config.yaml
d_expert: 192
d_shared_expert: 0
moe_layers: [1, 2, 3, 4, 5, 6, 7, 8]
normalize_top_k: false
routed_scale: 2.0
balance_bias: false
norm_eps: 1e-06
tie_word_embeddings: "early"
max_steps: 11330
Below are experts of layer 4 (counted from 0) of a mixture-of-experts language model. Rows are named router (the router's row for the expert), gate (a neuron's input weights, with its number), up (a neuron's input weights, with its number) and show model dimensions 0-159. Each number is 500 + 25 x the weight over its row's rms, rounded and kept within 0 to 999. Numbers have three digits each.
Before each expert's rows: "gets" lists some tokens that make up at least twice as much of what it gets as of all text. This comes from a sample of Wikipedia text that the model never trained on. Tokens count by the router's weight.

# expert 7
gets: " the", " a", " his", " an", " their", " its"
router:483493459573480544499478501547510481477509522537482509529497480532537500506495478481506481523488507504486468473493476466516448510449528492505474493526488468494518484491498517486483443475498501517535480487526543496519543511480519497547477523576456490482469514466468492483458525520493459478495503527464499486485509511530524518523490507512492482463486518471526507485519518571479459497493510514535528497494492519542496492555500496512535535488484496512505525526480558517484488489496509
gate6:497490471538501525478515492546504476479479482504486500493499518501537459489451520444509455461481539478533500472507522503499495493495502485485445503484492489505469496488460536463545497502529529463514467492510521459469475532530524499501496517511469510533497453507503495490499553535465471482513492521511516543497467478518508457517484481522541470452510485499492538495511545461470471495511516534510501493484543508513511537516507520516527464503491474475525502537512538512506528491497512
up6:546509495515512532480504509512528514483517523460463493516521478499517523493511466489473495549485463490470509500492523535500479506538536522489516516537462473469517518505520446457460479531483532520475509521534466478495508485541515490534477515471510491452476526481515533471470454520487464530490509450530467482494458509519483516534504464486545502498476490497474512459518519533538525497462499505493522525526511487500458510466507520513503481473517515534494488540471451477468540477507531
gate7:513535461506502512480453504526539490456511514526523471503521477538545476508511530490539476477544454495506544511505474505445487462452469493513506442542494456520475498474480473509515478510471499501489519490454494487520512520497514485519518512506480499480467495456524515480484512526507490495507522503523484517551484454516493535499521463543496484462476484457512545511522525483485491499467505504543511520474473511477490505500481507523501490519489508473511487526527565482481565501494532
up7:480462477508517537494537490489499486527467497507493557497493551518471458473486509532489531522462556482492454521521530516523489507538519541455470509506478516492548488503503537488497484494526493479493468532539516507496513483519525472493486495503516531483534499500477515529490473507475494473522523518506522458457496538499511481482516539470496505529524508540504503457488492528484498487529507531476508511508521542528477509513512463480538494486506474506490518488456458490491486477473458
gate8:531530480509512505499482487576494506516534471525502516481545515509500519494497543504544515467482459497485513470519493504451487525514482501545496501490517545512501538550472508548478524437471477516529516469507495510501503534496483523489537457529487523514455544554518498533500513487509499513486558458480485564512537494497526483531499518538446510503549502483489490501518470527485479459494496513481504520527527434498534516506461472470516452498462514494511523481508529526508496503513530
up8:480502526470462491494490505411478511482488495483519503491507493531505495483523534519459510458512560492484490550481489517493455467499500517478424479518505443468526455509531463443505489479505526537516484541483522488513540503491523456471514469482509507489556445474475482505495476508493515481495460551519511491505470511491480489499487518502504494464498473523520568461489506488483515563497513495527492529505496511498430494482507479550533499475470490512502499483518487468504507508452471
gate9:515516474490501529513457480508497518505514495507502479471495514494479477512502511491491458484520501497502495502511488525506523478507476499514456483476524496498468512480464502492450477514508478495522491462502493471494501568492532476501467543519487495506491479502521522484486525477456468486517489484507511496486460491512521504491469460451544486462447514470499484483484469490491526506524474534457508530498500483574486480522487509495529504455465461466440521515520517496524517493496461
up9:496494547507492477538485507500471514530510455516502479472503527488481490526532498484503464501527507519499476508474516475556497463462503493513506485483492496514503486505460504483485457525484441473574504510532481511521488518456496476533502525555526525532554507467506486516494502479449513494473477509473492491521486489479523516493481498484511486496492494471485496470550483535501472496542493467472492577546495513511493478564524506511546498478517457486464532526523532525488523543517514
gate10:499536529493513518522485512523497516479493485459497506510487549485490508487561496531474517538491510446531499517461511507481457570479506523498497566557490486493532492468477489524485489475526499549502476466492561495494500493493488507499431472520474516503514450519479486472506504459524512490509467497518496532525494543500535485475472491503501550530485517508498514497524491491505508498486484498472511458534492479492471505465476505531445523494477518500504518509487481515513496509532509
up10:508518482541467495487478481505494529513491531502476508467508478500487521521540513494526537507530462522464493488532557527536475509498513524508491475516489497509513516450516499439479528551536526486503473441469488514500479488498492506503482497515515503505483498485478456472485480505490514518484508463466524493536498529507470524496484527479559499505504506495486467513501478503496454511530475501487502465481495479503472492515508478496485501479457512526505474484484446477515495509526519
gate11:557556503501498528463507494474536545486503474533548509448492488521506457549507455500477480506473541474503503486462471506525511538494515483535464473493484477473498473514499474478514498468485452503500523487510499474542512515524484492484471493490447488479479506526511502491539490489505493498514480517492475519509515469511506531473502443475479481494499541520494466515532535463499520522488521482535511527529484508533487503499518490529511486498527526527487478514511498454490495526447501
up11:486460458493490489478526517516509455499494474528493491485484516477508542485529485501473494527450499484505503542471488503514493517521490529490487485510498516467530532528503490479469468493520505482545545428499519527490486444466485491486503495559480474495474490474472466485450495509497524512475500524481504489516501475489488488492523520530471493533503498567532488484525488492538517463510510457524481496492429473482490469526518539546505478542528502512486507507537440503470462511500537
gate12:517481457501528501524462449514500438521516481517461475504463517501488504506461517487452487479488473495470477495516484497503518488558493459469495530527502512507520488486511525523527498505518507529460488503519463472526515453500498508456551494504463508529506529503491583486525492493517486462514492486499488489476498449509522504514494481455511497493521473496459474509512497494480506510499462522483507481534524496486507506459516510507459524476501535525531515499514505535499503480498489
up12:529527456494521497485526514437499555516553479498490525515481507479503524481500494493525505491514493516515511489474454508514503470533481477480525529497526478526496443491516430520473506475487465481529483523496514510507499515486487536494483514521449501506508509536482531510513511479496515498480464504507517473514516532494501547536537536497487480527506490512514491473477486465504510518490556476501496477476511469529517495464502483518484489513504521517496538463482496519495503496468476
gate13:468505501567469508516473509563503511510481490469476511488461521493548513519473473516507511458526507505478497512490474508516493501496534497512463447505548499497518487530509520504488537463531518483527553519490516466529515517485492476496522500497513496484483506509472474506539506534493489494523513547455515469471498525512535503525538487558515514512509534449524563467516491549508512474520486483520475497480453494455520513497494542486518484517504519430464525485521504495485513507504500
up13:495479497479474460489501462512482487518496479480489503464463527494490492512471541574463521480532480519477496480486530495498462496502515490533501452462539487524473447518509479484464543471500501481532541517485496508506531495471473504469507502496523483497534523521492492514520473511490511493511482535480495497500516490487538545514523522537528486497533508465492511484521475501480470456518510489540480427494475471470517522486530458484506521489505489483489487464507499468529449513525503
gate14:504553484455478511465481451507515526476504517480501521514512438497472468535506469453497505509500520473522525499494479491494481502490463503454534523501527472507495499479526466505517527520483485484525488533504547524519444506505482485498515536482519518527487494523502493459526465476483490521552500460506498509488472529511479507534502531509505537450448483466523553526517564510512495536524518501503505459504488505539492548495506528518544489461515490461503480518491476476526550530505500
up14:537497498523525515533496501485520490494511491530521489469533503523511505483479512525483505466473507512496530485486527509529516481543525469513425503516515502472481502484506517513500506526489497518473493504534469470469513535483505509529483520474473492472489527507517488463490541492486489489456494470482496524478473492530496474503458457459526476516544507525441495504504513455477490507499449500511512532515528478483521478444508501486491421531508546540526538507514509424507513477486477
gate15:496507490507446496506487488522495434519482510503510500519441470515506514477468519537482537499480503521513552495487492446532458486443507486510476529505518495478491461481498482499544498469503547495525498519508518521461517479502498532521479486523495477496463507545535501504485519535517476515503532497503528429483489539504477517500542504502517500537518561529536461525511488520478525446512463488519502473512499506501555500499495511488486526491478524535481462485490516509458472503501498
up15:527522508474518486511511492423471535472518519474527524528498462511489507496519480526532532523514543514521496489503506517490521444475489560481482503529455463461495505519480505510499475494466458498443452470482552490466496483491501508498497473504511545510513530531511444515462473519523522471502543482503553477539513520512517475503520526509505505515489542512507483516521475479506500476525487492485516460506530576502497481506497515508517507510491467527489525477521521538467506510479506
gate16:503485486485499529512502488544495496518478506429519513525481489532477494497496478483479505547504474464456500475491483519488508500526559504508459510505548495457540479515488497500500517529468494474521519478500501467505547511524509449493499495504463427413486483482490475496529480520481483510527530500492503502506493502500528470546510476524502504524489506536471495504504497497536507461496492482535493485474516507488542505495522481462468538508481488533464500504509526493470472447500489
up16:504451455514473524545509484522497463555487458465508559518471514508487503483463483494497511542523494476473513455489510517478510498505544492501500528514522497475465520562531491553498495467480504501543533478535522479524499497503503480487507487513454504490473489466458488539515483497508496567539507505456492513518530534490549520528527487513465532521504499538471494495480467504517531500481519489531473465473517486471532474509501513459522535505529504515468526494515525493516497440526504
gate17:500525497500495504504550496501495484455460533559537506497506524517484509522527510527507472497523497475490484489518486484464453508483531473532486501471502462506495473547527471460451506472494522514515464518503490517504485499499511492541484507523517470493509484477519526517486514465523497483510494499491543478496501513533479538524469533483546499552488521472489488485518502492496526511475517515485513450488511512557485520499474521516496485490498517484543500493461510460493505516471514
up17:528506478510499502501553496495516506435485521527489493471487476491488471529458491524471457501479516513470519520459502508469481532503512487512490558490496486504521496532506479483480452470513489518496534543516510504491501526476541464522512531509476507507499495474500491487500500478492499498553455545495518491448477538511431505502475491531514509483482496501521525487527496504490517528486543498498482512482499469512465525486519496555527463510504507499495503515495529535540553491520471
gate18:531522463585533512520450488509528470545534517487510508507512498488514529505521471465458530484487498511526490540507491541487484462483505475499502498502470472515500461473497476489553488450502495454485510531439485509491514552502482515531489450529498475482514539514558511470487497509487482449487499542487497472472501496522481480491532530481475484476486480490551508475481516498454470505503506499544487525529461514499507495476553515509526478538463506491510532474499484503482480508437449
up18:489505467571536497517456497490491536502529481490528496505463478470504535488520493470510529518481497496479508532484509507470501480476518527471508575518447449512499444482540542506497523462523483461527509510447508495469511505494487501527472501517539518507533527528502505532513485528518505487497484529465501502492515519498519514513514529522493463518530480493510485516502509497475496499497473463568475474506501493523551462523580508506520517542500512482506475471528511512454429497496483
gate19:507471545536494537517535473521494482475455479518495515483506529475499532512509519525488510519515517519474490498499485488532501512536509518505489543513488466504485538510510496455511421457499452481545502546510481535514485507507475510481518520453477488522492465526509509524482465501511503515561487527530516521485494483503488516474488484513505514532510496493521507514493515530461530456515469505513513461507514509528534533507534499524535489512503494552518462502455457514484513470446476
up19:514499480512493478487517497551531511519498510499459454476496481535489473506494508468481455477492468508515513518492540534488487485487523499447503519523486537516495502515493521443507484559504514518479471462520481445500471485526514445531485483473514492432477540470519512455491491512477494473477508445515495492510487503499495535505494489433554482462504523530487455465515499464556484482484497515495519519485500493513482500475458525517475473515514526489495496505516520479503495466581541

# expert 5
gets: "0", "2", "9", "1", "8", "5"
router:495481513557524556474492523517562506488491491508461525512500482508563507479487488478468473482475492499538505517500472518509476479502526470529521491523485513501490513497487510494514473518500502540513500504536501445501496494493587481499499532486481497476467503510506510502476502491487456500527524500525522503476453501527504495520484462499543507460476479457498511488502576539514508492470500546531564487485501525517490559482512509500503508513463486507525476508476542500506534457505528
gate16:472528506545527509509524507527495501493490519501508526498478534528503525501494508453503507522491514516487511466476514504507536518490535502480521490543500488503496474483515528497474474504532462452514479537492538544541528514488474437526514477508495493506510495520486499487481484515520486445496512518456479491506475458519501510467500512548498524528485545488526556490524511531520489476420539490509519492471549500491532479498501536504586501464477492476503514475496524521457513480503500
up16:537494481494502502490527500518507488470492528525483507495520492491517499501501443518520484475530527548497479501491472501480481518491496509505473465513511488518503504484473501536512482478483557519529529485506529514478549515496505530471487526525487523477465522447468497533464547481455494526471519503471532466485498552494511455522480480468499487479498465452487476457494445492442462510558497523518514504522464514496508510500501491474491501493511515520483529499477490481541529514486492
gate17:527500460502535541501539533527505518497483548504466518550513534543512452504551444469490429537548513505492517498488504500494478513496526491483495478527528502469504495467504489533508460492524548475516514498545540448542546501502504461550504509509503502475467489475472523471504547513499479463470495476479534483466490495503481519538519501487517498505496533510508512475556479504523510503506498532515524484490511468504525513495510525498505506483488496502539546502512496506461546447466499
up17:481540480527478546477452487524544495459520528482488534489525474485515492512492490478552516498471494478466464491527486524489483526445496522539468485531484454510509476501501527464483507484480505489482467495472522537503529500514537513528461476530485532486475471478462511509460528525492457499462520512452484481482510507537494489464475494520494480454494491453519525528487531521493449490484517502538537510502450527519455493525497470507526510484465470508526538515484544483474519547466459
gate18:467549502473480483533485520498493551502501535482496485474467531514460513489474461492495478495471506461508500453513523499482500551503504495502508501489480511508517501487489447524485524522520483515453464478517510502496498501490469530490508536545476479549460509448500474531517557492511494531500493513477507514504525516485515513480510518508559489507453480494487499551535553481487526518446529479490466494474540462475429505468531516497488495500501479473497520495474524517510514531496485
up18:493491499511478498494481492510485498515486496532503479479505486510498489485541481473510515495509499541497511505454478519539512516530462515493477519527527495492468491488501514494503472477538526469496505526463457472525516491460469487503531491481545505504455551534485489471490451496527503508540505491513498501514505501512490485485502510503507460492526531502489504492502509500501500475522516521515561534527452499511538517505475483571528483513478549570509548469525483479529531491499491
gate19:506506488496456495519479490528503495498467506495451495525507504529528493501519505468495506489470457562478537459459500547534505499524505538488539516529535506535463459529457528504500464443540533546521523523521472486493518489507505513483526478493497524465480510509464496522494476542502497535485517512497494504504497462516535503529490499540514471510503543465546534502529544490502491497503528485527504487490478497496532499518527496495551525469476535539521533504463519519463509467504521
up19:513502504513561508455514516499513476457497514507514504495482493509499491525485498478529483513511533450494443523542485463492503554461489514497459516490429495477519505463526476490512483516462492483449408474468551489492463493521499484521487514498494472530513495495509510480475502478480498468476466537507505481493463538507470497481486472451516503481479498505473503493484467540488475514531483528501529562489540523520481511459470542506493489516493450477479469514551513506481491519492494
gate20:504507512523509491533521535532506543496502469503491503506495512519498486484558512505509494536491468543532511484481530520531516464494517491481536437546476487498479471513507526523503487536511465465519490510498483509472481491491442489502489444480497469452512473469507506478539482492492483519487464486468508482488469535516545502491472507497513506558471523491519567540502491499503487461452518485514519481495501515509512525514479521508505519509505452532511494481474523464457512474509517
up20:487508484507506500524486539539499548504539499500554522470488521504513481480533508475488515519508484486566521479481494498477505487528539499482506453512492455515529455516496477509518507477471476517486512507510543515480488492476480460529498490522511489462511505506543501498531472506501486485497491477487498509489488570511504513466492532524479548534483501497510533521474475462497495481500527523489511450464492526521526541501487516501510539505477513520534487491487534474486493455462494
gate21:523517509520542504523542483505492495491533523554517471461521523516505452455515526478563508506488521502481511449477483535521489472470527498540477517488507479443472484537478473526535499462512521444554533491467472521513529494498487488518494454473488497426486494530489506498501488509507493504503500507507504495535464501500479482500491488491457516484503505504524536529482494546487496450459534518559530467484491522523518472515480525489542563505464496520527461483499514486456493476455472
up21:536506480490459498516525487524510509525458511448494489519540471472527496502504454491467488492493488551494527499494533482478502515493494527490461495523487513481536511485482542480501484506519522455448473514519507478500514489484475488499467542515492503496483483476484527468461507491504488485512502493442511495462472558509506542478474523480502494500461476511506496465545475479525492474512518461516497503479489520499513497510467497556513502541513525491431565497498471493537472486488493
gate22:516476518535483531477495490520504448517494496528496518524525489511512536491524500491464516476457519494520490504499479507460519468511523511479519527508460488501512521482460470533477472516542501529529539496533496498506521477533534486470530536478473489507550445450511452516492496490526496531468495497551461483485512524517492514514505504493495481499471456471470473492545533514486502505449481462524490493514499493523514546479537494512503487431490505534552467509497572525498516498505525
up22:552519484460535488469494468502494542511466492522557546496519495516497472534502455460511509479529499509497556482476506499489528521505485511514498511511485512500513522473508490511497489503488515510461501498517527458501526535478492447507523514502492535517508490540494529480505516488482501486546484530492500471523491519498482532532495522483474528500500491527508509472524491503494486510530527510480475481506532439541539500510454558506525479457509516488475501527485449437493547464522474
gate23:440544482547516476521496501523502529481497488488480496442464515513511457494480528473482498495485493490518510495481494492526484520481546492510491547488506471515515533483481473537522530494509517448487459487510517514495509528493505501496491499544460501524519483483462504490495508498483487482537524536477560465488536495514475524530491504501560490450489487492473529515557535508506485519485479493511533498474534478476482504479525517509498484468561503433500553509521516461497513543521487
up23:478474520488553480496520460514461516509494504555459433485522485503512518470494521535497481493467525509496484505494486502545523531507511467451525509475508486561487535492472468483512490477518473439490514477501512504449497487516505528497491530470499507502511517517529519518482453495523503500552505498522481528508543495501482500496506514433534495494501498532494513498513501503531527476463505519504541466528471507500513486522513480522515539521550496493483485507493475474490476493506509
gate24:521533500514524487492489495503493529516465490464478513484475489491507493513495492502495496458512498512494515480507567485530509489480520545524524499487465523540512478509522513467474520502504478480489471461470504496488525489498495493523477481511471516502454498455478524486519512511461478474492546494424527525497500509488510448450435486507491472479484480453493503497526556500525476468487516497526536535527529491474462499531502516500475469482472484480509539517504544518525493527496534
up24:493495525511489488476492494462474465522467465514500497479513521483507539525495531516492549498533475539487463465477523468518519455511504501497513471467463516521508532509513494502436551501517453486517511500504502506464505507473520528493522514490478499523507509489510465477522505494495527568476486457504512580521518486489458435457497471512473501505507470462460486516520497483539519522495503471483520498574524476490509497481501550490498508519515498501513509508472542522565501493503518
gate25:508524504526497510546494467506531476479482511506504458460467486491502480487467514493539488505502508526492487502487453535510470492514498506512530463516495464501461524500490527559507503515495506493487480511459510565492508543498518473496463476523488520459468466518489505495468512571496490503484524480491505523519517488537520456486489493536449515484492526447563492535498523504509475463510515532517516480502467522533533468488481514494527524476503487508524502480486494490538488471481464
up25:498507548501516513474492469501489481525451503484474518519454490499464493521478501562508488533444515512499459512505500514500478464507488497491494518486497481482493498469506471501517508522529459506515478520526500473505515468527549490486535531470489472509511515473482517472557461518513521499503455489548508517495499454501514533476465488449520475494543552472457473496531525491481533496488483516498491494516463504487485526511542438503496498483494508502487496542481475522466484526509489
gate26:509501491539497504509489524519503498514527513520501506508453500532492472510492504512482498458460502514493485570525480530454486495505531540505529508511493463475509477478500550504519527509509515507567509446489523502541511487493494532486485516532507485493503500460483448503509516512505492502500480448518501528491502468515491494514427509498505472481505506460497512529528524504500520508476434470521507460516461501490464514504555515479481511498457439554525490461529545498450491490490517
up26:476515509485497518494467521480492481498444529485509486505547443488507520499462458482494504531500499533448468479512504506462516464505477495523524520468518499479506492506545454498489514519534486498464500540516481478475521499512509534496470532497464494494546502546516488496495515536512504508476487537493471517476465496488501523514538480502550451513508483491487462486441527517501503512477517511502498507514542481481539482475529493531512499505524558518519522501486493481529512496466507
gate27:465502488535535493499542512474501484507490500490534513488522468505492518507475509476476497522478500491481480550556500488526501497486506523487500488514476501508525526538502444459511488511504481487480474446508493494512487500498547438519481436506526609498491453495487504476478512520488491469505507527459488504468469462492532536517459501466510522499476470514512513498523490535514485516504525459490518539495481530518477496468469528489497488495497435477525481522498540455470489524504500
up27:459490489474543492535560512489498478516529472516520501478515474481470531493471488484513557488509517468488455560537476478545507492487473507511512465461474496531531537525486475480504507506481500519484502462491485557480498479497542457491522457481489595524481459505508496501444509508571507466497474537522513496467498511496506485455483484482477528500518510501495490527513484520476492508494480488479523537512480551529481470468462475452501528497530475524531457488498506486488510526498475
gate28:517490499505445503515466549523523493503528503532469498489488507490538507461524512519541487489515497509485488459519516486489442534491515441534503486500516531513535508526529494505418504518499507472533559536483477504509514525452491505494460542523481508494446497494514497479465492482463478500481534528490505527506531512512475451515549496560477474483474493482479467470515505495543533465516527513482514488497487510519482505501498497482486446503540490496496510502513499478542512477511501
up28:452521499508521490496476487510487492500472484463524495513506486528446477569488494441494492469474525537476514528488460449486566515502518555476467518499526497500492546447475516466506491488511503549492472463515510472497475540517511488490541467489501502500515524471491501507534483502529483506490461485476543457493484498495485539549498493477548475495532508543494532503488517484495482553457477465534470492456516493471527533492505478525521515490460499482519485498482497525458493503516503
gate29:499517489510477520472467499517518499498451510476501493530524485482517488494521491459518469505532475482500506461500481441483525528511510515465516544525484472492483505503446510465464472466477494541529447515519517485512495546518482523531490490498504495492489478507511475441472488454480484487505476486488430497482489468508472476521465473503530465512438462490484501511503512554523524516455486460528532505521504508504503507448524543514506479481539507517528512526529502534492513487528540
up29:511512535518515505514512507480508486476520500501518515467480517546531518548487513548487524488471470508482487519463513512508484486496497503538522493548493491477521495502507510542519543513544523479494498469474499517507528479480523497467528467530476501502507521483473514516537511531521497553465500488498523492482540518504506494485508504499472564467549553503484516503518524495471444532545499532543497505510491480514496516532495467487496512502454461471496467484466498467491451524463462

# expert 6
gets: "1", "2", "0", "3", "5", "4"
router:520488503542505570498471500511570485461515555529516521516521489521528490490507487483518490510473495518503525487468457549484461504497532498504476476549516480474519483501496494506500474477499519530545487506553528504495543517524539480555477507509493537460491493505490519519512523543485450512477503478519503493456481482535531483504479477492519511487488492455516505498498527546492483500501488521533558468495507505532503579521503496510516517536472478515511484513482541492478534441471480
gate6:469527485532516486460478485510505485473482511491516503492517469540497495486489496475521498495529455513503520538499455476439491485458491466530499535510448531490544487505472488480560522471514535472532508523469513497500546538481508516502512532508491527500485566504508546499490528524471473494515517573483509498462525481494516469519493454548530454507484511519545508516498501515454498504502489511494525519494528505483483496498449480508479461495532493484518492509438491487492554487500515
up6:516489503456481527509536476518504543535497508490457512494493472460495506497520505580452507497514520475480472450510507507536491510526532498473495502529526491529498521464532511539497481495529493539493499484521512496517457477515516523503488525520492463459485434514535470506488496473478502487494472470499521486531488542505480551482490561456495535456522494483450498500534502521506486465479523501506476483520494468477514527524548483491508532509497522496504518512524489534538459496499518
gate7:536469470523513485493508481519511471510503552476470527508502412527543525492430503526505498500499551500538520544506508538519471501473494540504559510521472479503489504519477503479485478512517508499518539471548521472483487468525552464529462494506444471444455511485469516500436536513481466465523516500497506501488461507482495472534484480483548512470481519456557534489511505504512482497518537491526506484457507505490499501486519531490501487481471467542500522502521464551549505507466510
up7:536462511482470466515541498460487517538508481516533474477507462500500532498487530510500505506509492512534506526466499483446470496507480503481520502456513502473464485498501518516542513486522549506483533488537472527472508490507504526506497489503521497474485498537511491491515475474506536462491475486502490488501471530456474508481434501498506504489521496495547520510500470470502520530514522448496486462494472488504513512495500551537511490497467534535498476452555506519555499546465464
gate8:487502514544510518503530492520527483468521475458486534568499515506505507486502500529513530514502534503509502523568496483526494458508527530508493456522514527523504510549477523462534501494447545498478442516467462514522490456497530522501527504475514521476488496496444477506464479516523509500487491534495520487503504472530496546492478450497476512497502502468490549488532507538509484499443499512526574490486508497512501484523499454533535524518498529509516507507512487465508506523507536
up8:523475464466477507489496495501508505541460485486483539476495493499471454511496458497454467516472487527512528463504490519531507513510538471470486540483496529517493479444507511525475436513542474517512535487548512437509483491517469427504520515471475464512492483484540509495517480476478480516526510503506516487495470512525505512513505550460537475457513497494468487474512523527499491525483479497481444526487516470507490541495544531499485448468485471494507515524534493533486513481569531
gate9:480490492547526491493514537510520469493507492444507509523470523517472512498506490506515469436490485531537515519501490458517467484502497518513517489517433488458499446551497554492501455490499460535534495546492490495531511495491543461513493466518471496531452496462524520490479525513479480473530504528491474477493481461500486473506451507517523489493521537480529508451538543537525452491518496487535529549490544517485472535515506509490464433506532490471502512492539542526502527495492511
up9:491491529477502503519499517472516478548511458460533510486519510499476582516497512475522500464504494482534523518493516501493480506535535507503523506434449492484481449514517529487508504525499518503500482472485498517485508482524511530514473473520504469492484496465520452475484486492495512514522461482481450486504490487476442487508464505526502515532505523478491536482490491475490483529523477438515486510488512504491492514491531544500456501490551498501512499494556510572521522519497516
gate10:496467470493499526508500519530488518508528479536474493491544457504532525483507525478482501487518525519476495482481504493495464532478519518516505488496531508506521457515515492477523468502549549494507516498499465509500527508497515503510512533464445490485487467505494494511484490515514472468494466535472536482431474542509462470498489509510503470468484492480522527481468501517464467465470512500508504479480506493555482476498541541541525507504503497499492477478498532495535534491511496
up10:453468474483456459521505509507497504510539504520484509447490481506485483536472530482497536485469513526450493510506511464492455534480495502535519443457534513527504469500530479486543503447501531482506529486477498528538501486479535509503516498482477494531487507515475488550493510500525496468504442546490519483444496508493467492505525505522485495485529497457523513496465491511465487508470490496515491502468480530511475492518500460475501553487496494530455506435502511477517502544481440
gate11:488489499519514500486480534501507462473494535509505543477479516540498514481517460485498493556466555497445510509527491490522476465524506525485501464481469441535505492479540485504470486521546473530491525527501494503512465495475517530481465498549502501504491500479484517447492508539462479498489526505512464498513532512516514559513520510489500484502536512486523494521551466485485497463505499514500524549545489506507471467498530495514530505474481492536510482483539504568465499485470512
up11:524509450512456487497527480511509460533465467499537478492481488498498492523480497479481501471506426527538532501487494475497533521472500474517507535508509519507417463539501525495492477495487503513493519464516496477476474508523478453483504502444495502467490506486499445497522509456558474470507496484475520504482474475490509485518505513468521522470502493507462499475538514495499440503524503473554461494472544487470523486523487509525496477527512492466516497546511516473527499462539484
gate12:462534502511532506475453487501500498492512515502464490467474512493531529480506511508520522528517526511509497481469500529471481473471502506561513515522522500513506481506504518480496523503496551463525511542440469481513555520454513543480493490499494474510503536494447465473488489509494520506516522513497501497520492495484520497504471505534514524502449535510500500528463503496506531489518535514513582516515493464463453484491489487482504480496471522489496542490445529515529530494470486
up12:481505492510433491498527478504497507492449458484518515499531497515471484534507489500486459493507476529491503455507508474517483515504546495495475512529471497507518535508512500532484479498532474506496497467565488534491472537492445483493504489507497505502482489470518473461495524483489518511481525487478499476462507487520483506524496499483517454494517543453484539476568510500514472526456467488503478486483503480486503514494496542531534483497503528486517498557506534472492520546522544
gate13:548524478558492562483493496537547488464511503513493523521528467486547464563491517508480478518492499518476503508499502494527476513491509526511470503536488475440533490458480574479508489496518490488498515502499529476535537512566515477544464495516505554509501481493511519512440515517501478483474515533481505492481489516505501524521517468480541456483464491517515505499493500503523485511472522521531486512487510462552487510501467510490534495511486471481491538526487500472491544478533522
up13:470470455521484518496525497541522486500489519493461474509483465553489509480481474472501493492511515483497484505520492492505466497492550491536500498487530514509461488513508480505505474476520510510517496497519471487497467496472541490461520495480478475443453511469465512474495520508497443475538533502474507475481482495538474469491479480528520501462511499468548536468521535524507477444470519515541548498484520546458454510549533470519503502496473493505551512509468533523524490472483510
gate14:477480488504529487501522477511502476490510479453488555519531449515523514499492507476507454485522525508435481497541520532508438531527491472507518503539483504481541498497495545519490501522535497498474501509469501494516522516507511460523478473517469524475474505462500483492508519518475493498543537499525521513485485508485519481503463489503516454519521478479511507488519515504480444495484484490527490481501516514491492526543489500464515503472535450507484506557475526502558481458513519
up14:535562490542475519474513500542532511469485518536465489502509520516490473480483460532518516519533528477534487485511522524535503516468560526513472500488455477522467512464481493457463504473477488491522510497532511495502463474548530511534528541499524489504472504473468547479476509505517474500516503517443510469498476495535495526515521506528500529487476526487514531503514494524531499464513531519518533532476524504523482480476514509532509513464470525509529525491503497501465535523453477
gate15:522536475498528489510519514515485556506512488521475500531456508463479501479490492504493490533510485500503508449480490515514513508479505505491524505569514474495480512421547474514501461533500508465498464508522510482505517506473454505478484515487496453484506502484497505494470516544498493469494493485513499485511490445512541477520531480541472464553488533520520514517507523489501491463428509503507507518474547477502516504496505532494576477508518488489490480520514485499461520442524559
up15:485510520478467467463481481483497470496465516483546485478535518506501464468482480494534480491489517485489505515517481505499473489535459492541470508463510526517529498583476538516539526497503482511493499491478454518539504497494514490534521481507499541505504483519477505525483487450478516541501522540502492485494509536466534476509457538454515526490515479506516481496486505517500523523544535540489506497512448505479481492506482444505438493508478487505495502466506521465535500549482441
gate16:460478504513517484489488529486494476496488521482517525493521525490519504495515469510489474484482514492504492528497507521494483502481510523517498465505472484482493503503469506483500504468521465492494430523470509473471492493513510495499538474534513523514523456478521510494482519540486501458464535512498512474447507496516491513506510497484509483522507520471533541484480530470478463487507530526499492558513486516536444509542500504523488513515475457485500497503490468499473473500516471
up16:466501508490491506472481515487537519499531529477497474458498519495487525492520503460507469458489515477493490473464562483521526519532477510500511459499481496522490514466449494529453512533521474528481499490507501502449475503516510511498497499537530527494446511484541482502510491504498506497475486438513471502498499486491500488476482502521509469530473472481473506516422563490507511509486531484499508528523491446442480503503447472511516493465469486469492527492538492493462520525531515
gate17:523484519539510521542540480487520505442474552524486497538480506536505521527557514557496490521498485494533474491511490508517504532490495507520477520454483491530537467488497469499466513442472471522536490547502507525519528483527534530515482510508486475474496521522453504483507536508515482513505529482492465519476502500512520499498517458532506473494489505450515484523508486496511505502500513516496528500499467563506501550528516506497497567506481491494501486538492559512552515490452493
up17:503480483528508535511557528497511520445491515518468503495474510556506520534469497536518520546519461499482481481506504509504486510534523491477504564511475484479504535455547448528501534513514544572506511499522491496512535539552528523505497496507463484449479511489504495493523521523504487537516488454476501523517502545482500487524519468467470504542527499510460487506519523470526494510525461490537506464500523504504542492450579518479490501494529531519476518500479496488525461439514498
gate18:516513525515477484486501465486489519534493502485487533492542495485531506487483521510512457456547496516520509486535536467486515486494491498492508536505509473528505491490445530516467506493505454508518479535487460456510531516511543518545512489492509505491487518487506478517506471438498493506501479518523483493478503465514488512496457522522478502498493505480487500513556510493479522527491516440564495509531510455517518500524535493487519510517468503502455492509548483508546519532476484
up18:480504510488486466504511488504489502502493471528501462502500492499466466469495495466494530505494497492482479534482475481533529500459515447501505519495496559495468516518517510481480494517553498510519513491475514515511492517481496476473495518459520509530480525484482540484485505555504503543516517495508492524495552513513529453497496520516507514472487563527508508489439535520520477494500491519437529517472514507500524500480482501537495502481530500507534510481495497493467498508541554
gate19:497515501492459511511479512520529493516490480464496536470498464497468497479456485476473471505455482535520485460529484532493502467455503477502495494473504522490493498503481528547427483477523483487476524492501502514449506538505530515528454515511476513528478504498503506444474557489461500479492546518470526508497504512520526479484478513508509480436475481465515506519549502504494517509476522497522484496497479495506503471499488539510485514518480499499555519517512554474494508536488467
up19:485459485500488495486506501497488494474523471474519485455458499535516514510485542477519479493518521454516472554530533460514496506515470519493457482458503502501515460546510518489513567503535512495514492487486509492527489504567521480459526466495509491451519500520520502507507480496499486514512470498508478470490480585481473478462566490485490508505518512499521512521488464473494505517513492472525492487464522518520489516504482491459432502479505467476502457473505499550500463499501507